config = dict(
    experts_per_token=2,
    router_score='sigmoid',
    normalize_top_k=True,
    balance_bias=False,
    router_bias=True,
    tie_word_embeddings=False,
    learning_rate=0.00593,
    max_seq_len=512,
)
Below are experts of layer 10 (counted from 0) of a mixture-of-experts language model. Rows are named router (the router's row for the expert) and show model dimensions 40-79. Each number is 128 + 32 x the weight over its row's rms, rounded and kept within 0 to 255. Numbers have three digits each.
After each expert's rows: a language model's description of what the expert responds to; "gets" lists some tokens that make up at least twice as much of what it gets as of all text. This comes from a sample of Wikipedia text that the model never trained on. Tokens count by the router's weight.

# expert 7
router:177123194091148153120079157149108081123129099134116174148178149141119096108041102174133143120098137113088124110127118184
Commas, often with closing brackets or quotes, ending a clause or list item before and, which or but, as in "studio, as".
gets: ",", ";", "),", "\",", ");", " –"

# expert 21
router:127162157127117136095134129115141146175148083126093158188095095172167090122073144168115100105209144166094060159177111130
First pieces of words starting with F, St, P, M, often capitalized after headings or parentheses, such as F(IBA), St(atistics), (M)arch.
gets: " F", " St", "f", "F", " P", "st"

# expert 3
router:138108144114161108157107171121143075126102089125128115155142159103149132149123118093109116118107165175095102123173168173
Digits and unit words after numbers in stats, infoboxes and tables, such as km, %, million, lb, cm.
gets: "0", "%", "5", " km", "8", "7"

# expert 14
router:164171193080160095129100136156153075114105142111162136156136137119156108140114098126138141116163112106074102109209122145
Mostly coordinating conjunctions joining list items or clauses (and, or, &, but, while), plus stray mid-word pieces like m, erm, p.
gets: " and", "m", " or", " &", " as", "M"

# expert 4
router:134152169127133168162118158103139125155125098113184190193152149146138141114083107156107106116184153176110081143164115137
Digits and cells in table rows such as records, votes and episode numbers, plus mid-word pieces like press(ure), do(ct)rine, bas(alt).
gets: "2", "5", "3", "0", "4", ".S"

# expert 50
router:134096148070149102158123165116109121098140084145175169199069136158146152131112147119155130151127176096061078083162085154
Single lowercase letter starting a common word after the, a, of, especially d, t, c, b, such as d-ying, d-rop, t-ight end.
gets: " G", " d", " c", " D", " t", " b"

# expert 30
router:144118209060115105116149141103125105191132089064149135157088161057165117132083105137137134139128120147073124146136112120
Surnames and their final pieces in name lists and rosters, such as Johnson, Smith, Pett-erson, Macpher-son, Gross-man, -ić.
gets: "er", "i", "on", "en", "o", "son"

# expert 40
router:184121157105113145186165125147165080115174116100175143159153128088128114120108141121122102178160192170172138150139115117
Modal verbs and infinitive to before a verb, e.g. can be, would, may, plus verb stems before -ation or -ate, like particip, activ.
gets: " to", " can", "ri", " would", " not", "oc"

# expert 20
router:188085205127132134133129147056080134148157150095105160192139179066167159149135146109131126131210168102166118115139183149
Word-internal pieces ending in r or similar (ur, ar, or, er), such as ch-ur-ches, ins-ur-ance, plus prefixes like inter, cor, sur.
gets: "ar", "or", "ur", "er", "ap", "ir"

# expert 11
router:161158114120100169120152176088131133153104129098180102173148159112114134100030101182155097105136152097083116124137157117
Single capital letters or short word-start pieces beginning names, codes and model numbers, such as C-17, Cultural, Cunningham, ex, ch.
gets: " C", " Ch", " B", " E", " A", " I"

# expert 13
router:190131199118168102089060170129172148098107112122160145181136132063123084138053163130127164107149168135071076123135082127
Month names after on, in, from or a day number in dates, such as October 1864, 31 March; also table pipes.
gets: " |", ",", " October", " May", " September", " January"

# expert 36
router:098162137111135138121114167160088122148105097061123166187200140080153128105101120112106151141139112107054082056179109131
Nationality and demonym adjectives or their -ian/-ish endings, such as American, British, Swed-ish, Chile-an, often before States, War, League.
gets: "ian", " American", "ic", "'s", " National", "ish"

# expert 56
router:128102179106131134161069146059111126138180129105112126127134135089194127122109153193118101131140151090148096175172134132
First digits of four-digit years, especially the 1 or 2 after spaces, dashes, or pipes, such as 1-980 in census tables, 19-89.
gets: "1", "2", "9", "8", " gradu", " origin"

# expert 58
router:130176151128154182151093145113108124149144109114154138175129168092123132148102108123159087123151124144048115098106170239
Final digits of years like 2019 and 2008, closing parentheses in tables, and country names such as Canada, India, France.
gets: ")", "5", "6", "4", "8", "7"

# expert 6
router:189134144082116145140140158091085111162139104121126163176103193095108141151073136183098123108146149140048114132147116184
Pipe separators between table cells, plus dashes, semicolons and colons splitting list or infobox fields, such as Speed Racing |, Born:, - Viv.
gets: " |", "-", ";", " –", ":", " -"

# expert 63
router:158166164079125157078099201118137085135100125162119160132105145127135075085076147146068119153084184123146116144123104169
Common prepositions after a verb or noun, introducing dates, places or objects, such as in 2011, of the land, during, from.
gets: " in", " of", " on", " at", " from", " for"

# expert 9
router:122146172087113098163136126117123161130152126138169116197170115087145187172089104170118117150097147095071115141163101122
Words inside titles of songs, albums, films and TV shows in filmographies and track lists, such as Love, You, Best, Night.
gets: " of", " The", "'s", " All", "ing", " for"

# expert 33
router:144135149108110102158081140095096101142116169086185166185146128108165145088086098206163133085183140115129078101095103108
Word pieces completing a word after an initial letter or piece, such as p(aper), dep(ending), l(ot), ke(el)ed, c(row)d.
gets: "el", "ch", "le", "it", " dep", "er"

# expert 18
router:192067148089118179168104180092155105162127143098150162188161163109146133142095117116151145150141159120099098099158100106
Word-internal pieces after an opening fragment, such as Theat-ric-al, ag-ric-ulture, fac-ulty, Med-ical, plus the preposition for.
gets: " for", "ol", "ac", "ric", " in", "ob"

# expert 61
router:119101130109109139122158192136146142163153128110128144161139129042181140142078149185154111108087165119146085094104130144
Auxiliaries, copulas and adverbs right after a sentence subject, such as was, is, has, also, originally, often.
gets: " was", " is", " he", " were", " are", " be"

# expert 12
router:169139146148133102139072141131114107115099133098167158192134159114194102101069153112109121066078131127114136141150071125
Colons after field labels in infoboxes and lists, such as Language: and Height:, plus time colons, coordinate minute marks and some list commas.
gets: ":", "-", ".", ";", "′", " of"

# expert 26
router:162085189108126116155086151074116131111187141155095126149184168108172113111105095161171164132167123128065091123175127153
Word-internal or prefix syllables in technical vocabulary, such as gr-am-positive, antis-em-itic, hum-idity, plus prefixes ad, dis, com, dem.
gets: "am", "c", "em", "om", "th", "um"

# expert 15
router:106153134132135131159033163126075141118141100073120165192190160120166170111073139144154130131140189188127095125138097144
Opening pieces of capitalized words, often vowel-initial place or nationality names, such as Ar(gentine), A(ustralian), Or(leans), Che(sterfield).
gets: " A", " E", " O", " U", "A", " I"

# expert 22
router:103114145072142148097123097127133099140120100143123102152154075151130096144102088114107086083118129141097111084180156138
Main verbs in past tense or participle form after was, he or also, e.g. brought, received, played, won, used.
gets: "ed", "ing", "ated", " made", "ted", " used"

# expert 10
router:153091187107123126109117167097146092174071074059158169137091206154119150148101123185108152133198125170111068127135150137
Nouns naming a person's role or occupation, often after a nationality in bio headers, e.g. ice hockey player, politician, President, coach.
gets: "er", "ist", " by", " team", " player", "or"

# expert 44
router:148165137067134144129120143187096106143172098085152145155164122150140162153076114179153142120119206096148084035171149137
Single capital letter beginning a foreign or personal name in lists, tables, and running text, such as S-ukhum, T-iago, R-utherford, K-ornfeld.
gets: " S", " M", " L", " B", " R", " T"

# expert 54
router:159139175071142154136082128149115127199139124101116166167169191115174157123119137186122170134132188158105123129191128130
Short mid-word pieces, often n or ann, after a fragment, as in wasn't, isn't, part-n-ership, Io-ann-ou, plus names like Dan, Ann.
gets: "n", "d", "N", "\"", " United", "ann"

# expert 19
router:128156117149141083104104165128106143146144133043173139157117168091112125142125122148126168147126154143062131106122067134
Short opening pieces of words like in, con, pro, mon, un, whose endings follow, as in interim, one-month, situated.
gets: "in", " con", "ro", " Al", "un", " un"

# expert 24
router:129141116124124149124117117108170071091134140113119188190138144131151118101055123145076180116128150107097120090143162157
Digits after the decimal point in coordinates and statistics, such as 40.01-8, 86.-1, plus direction and position words like north, part, end.
gets: "3", "7", "4", "8", "5", "6"

# expert 51
router:149158166090110080137104187138158088173174116124145113152094141139146134101080131153151115079180099147065115106168092119
Hyphens, en dashes and spaces joining numbers or compound words, such as 2009–10, visa-exempt, Inline-4, decimal points in tables.
gets: "–", " ", "-", "/", ".", " ("

# expert 45
router:145151187103093154077088216086138106158138096090112148176106134105162146117085150116098112114132157108129083066150139171
Articles and possessive determiners before a noun phrase, mostly the and a, also its, his, their, possessive 's.
gets: " the", " a", " an", " his", " The", "'s"

# expert 0
router:104110196080156098112116186089157107119091117073089173177152124116163095123130108199131114138156196147075105157129123112
Single digit pieces inside numbers, especially day-of-month digits, table statistics and scores, such as 3|1 March, 16–1|2, 1|9,150.
gets: "9", "8", "0", "5", "6", "7"

# expert 31
router:133104197162114107122064158123142168124122151103151150198150095150129127139088144169162137124124138110145104125141090111
Digits inside years and numbers, mostly the 0 after 2 in years like 2013, 2020, plus table numbers and IDs.
gets: "0", " ", "–", "2", "9", "1"

# expert 23
router:134125128104136137120077148169168103126118146054207183144150142070194095128140121143086134089138154134090080086186119137
Adjectives and adjective endings naming a field or sphere before a noun, such as financial, social, political, public, health, scholarly.
gets: "ical", "al", "ing", "ic", "ial", " other"

# expert 55
router:156093205120092129158128121106124149193173145146141181161148125110150143132095141137124163069158159116077097101138125098
Pieces of non-English proper names, mostly South Asian, Central Asian, Persian or African, such as Kazakhstan, Khurasan, Yash, Raj.
gets: "as", "h", "ak", "ad", "ar", "at"

# expert 59
router:127129167129107190100136192128120082173157148149162162165116166157191133144068147123158122107156188113054123106188152196
Consonant pieces inside words and foreign names, especially w after a prefix, such as under-w-ent, Un-aw-are, amb-ass-adors, Bh-ojpuri.
gets: "w", "a", "r", "p", "k", " W"

# expert 57
router:123131190103088099190168132086097116176102112130127150161091163083167182130069134164117107131140104164134145068128074083
Sentence-ending periods and the list hyphen starting each infobox line, such as - Country:, - Running time:, plus was and were.
gets: ".", "-", ").", ".\n\n", " was", "\"."

# expert 5
router:128094181088110151085081124110113066184151081142140164134081128110128120159141131165164096115121171124126082138110126155
Plural and abstract noun endings or whole plural nouns, often before "of" or punctuation, such as reviews, jobs, restrictions, players.
gets: "s", "ers", "es", "ations", "ions", "ies"

# expert 43
router:135136171104145133103099175092137100169190143092166105150116108107143156171096144170175137114172155096051136135129167162
Pipe separators between cells in tables of headers, votes and stats, plus determiners and conjunctions like some, those, or, which.
gets: " |", ";", " some", " that", " or", " which"

# expert 60
router:152124135122101125131089176163158069136155083116122179161146149129106146143105185151089152150073176166122151120147086178
Short opening pieces of a split word after a space, such as r, s, m, re, ass, as in r-idiculously, s-isters, ass-essments.
gets: " s", " m", " re", " r", "S", "r"

# expert 16
router:179115183081159127157129192091175115162095126092108169182143153098162141126032150138130135094099149137077123143208126106
Given names and their word-piece endings, mostly first names before a surname, e.g. Robert, Barb(ara), Josh(ua), Char(ita).
gets: "a", "o", "i", "ie", "ia", " John"

# expert 47
router:145138139127162088105119171114112111133141121131166143155158154129131115152114155191146102151140157161128102161164090132
Mid-word syllables with e, often in foreign names and words, such as De-cember, Jan-e-iro, O-de-on, Schul-te, Le-ast.
gets: "e", " de", "ra", " Le", " De", "ie"

# expert 38
router:115175185026107153131144130082147153174091132115169101145158162117199155115121100117133119094145168131088106094128166123
Inner and final digits of years and numbers, especially the 9 after 19 in years like 1995, plus table figures.
gets: "9", "1", "2", "8", "0", "7"

# expert 39
router:113113219069119116128084111087097121183083192087151154189100162165156137135118172086106129118163159152083134117124149162
Adverbial particles and prepositions following verbs, such as grew up, battling it out, equipped with, settled as, over.
gets: " with", " as", " out", " up", " over", " under"

# expert 41
router:161128127128083095178104193136112088166144058130167129122102142146087105149178105148123160116138177170092052113111146144
Opening parentheses and quotation marks mid-sentence, and paragraph breaks after a full stop or heading markers, such as (PPA), "was.
gets: " (", ".\n\n", " \"", "==", "\n\n", "==="

# expert 42
router:111140142105106113117096166059135137132135051131163119150138116113163152192134155139148158110129145129092111085126156115
Conjunctions, relative pronouns and sentence openers in running prose, such as which, when, However, Although, As of, The after a period.
gets: " that", " The", " which", " In", "In", " who"

# expert 32
router:161117165161087129151112120127109117117109098086114155218097112109221135157138111126098113081119127086063105136138127088
Lowercase initial consonant pieces starting an ordinary word after a function word, such as f-ully, w-akeboarding, sk-y, tw-ice.
gets: " f", " p", " w", " h", " v", " sp"

# expert 62
router:113130173088108138166119141136092088116121132110153133148115138120196120173113140172132115133150136083103104135119119148
Leading digits of scores, records, measurements, and percentages in stat boxes and tables, such as 51–44, 6–4, 5.87 m, 4:09.
gets: "2", "1", "3", "4", "0", "5"

# expert 53
router:149106209100133117116102173142111119137167114106145146146173128158169124110054080145128131116192142122126073134112137147
Pipe characters opening a new table row after a line break, plus number words and determiners, such as two, three, several.
gets: "|", " two", " the", "=", " her", " his"

# expert 1
router:135142170113152134163083172101155094172060144102108163179105089099155112177086108186159150062106156117125083147172121171
Capital-letter pieces inside acronyms, call signs and codes, often in tables, such as WPHB, ITF, NEAT, LPDDR, USA.
gets: "C", "D", "S", "A", "P", "O"

# expert 2
router:171154155099151132173126173141132140180110132087148128182145138146134161118039125148167117140148143140071052082214089116
Opening capitalized fragments and accented letters of foreign or unusual proper names, such as Ke in Keokuk, McG, Bor, and Vietnamese diacritics.
gets: " S", " P", " K", " C", " H", " M"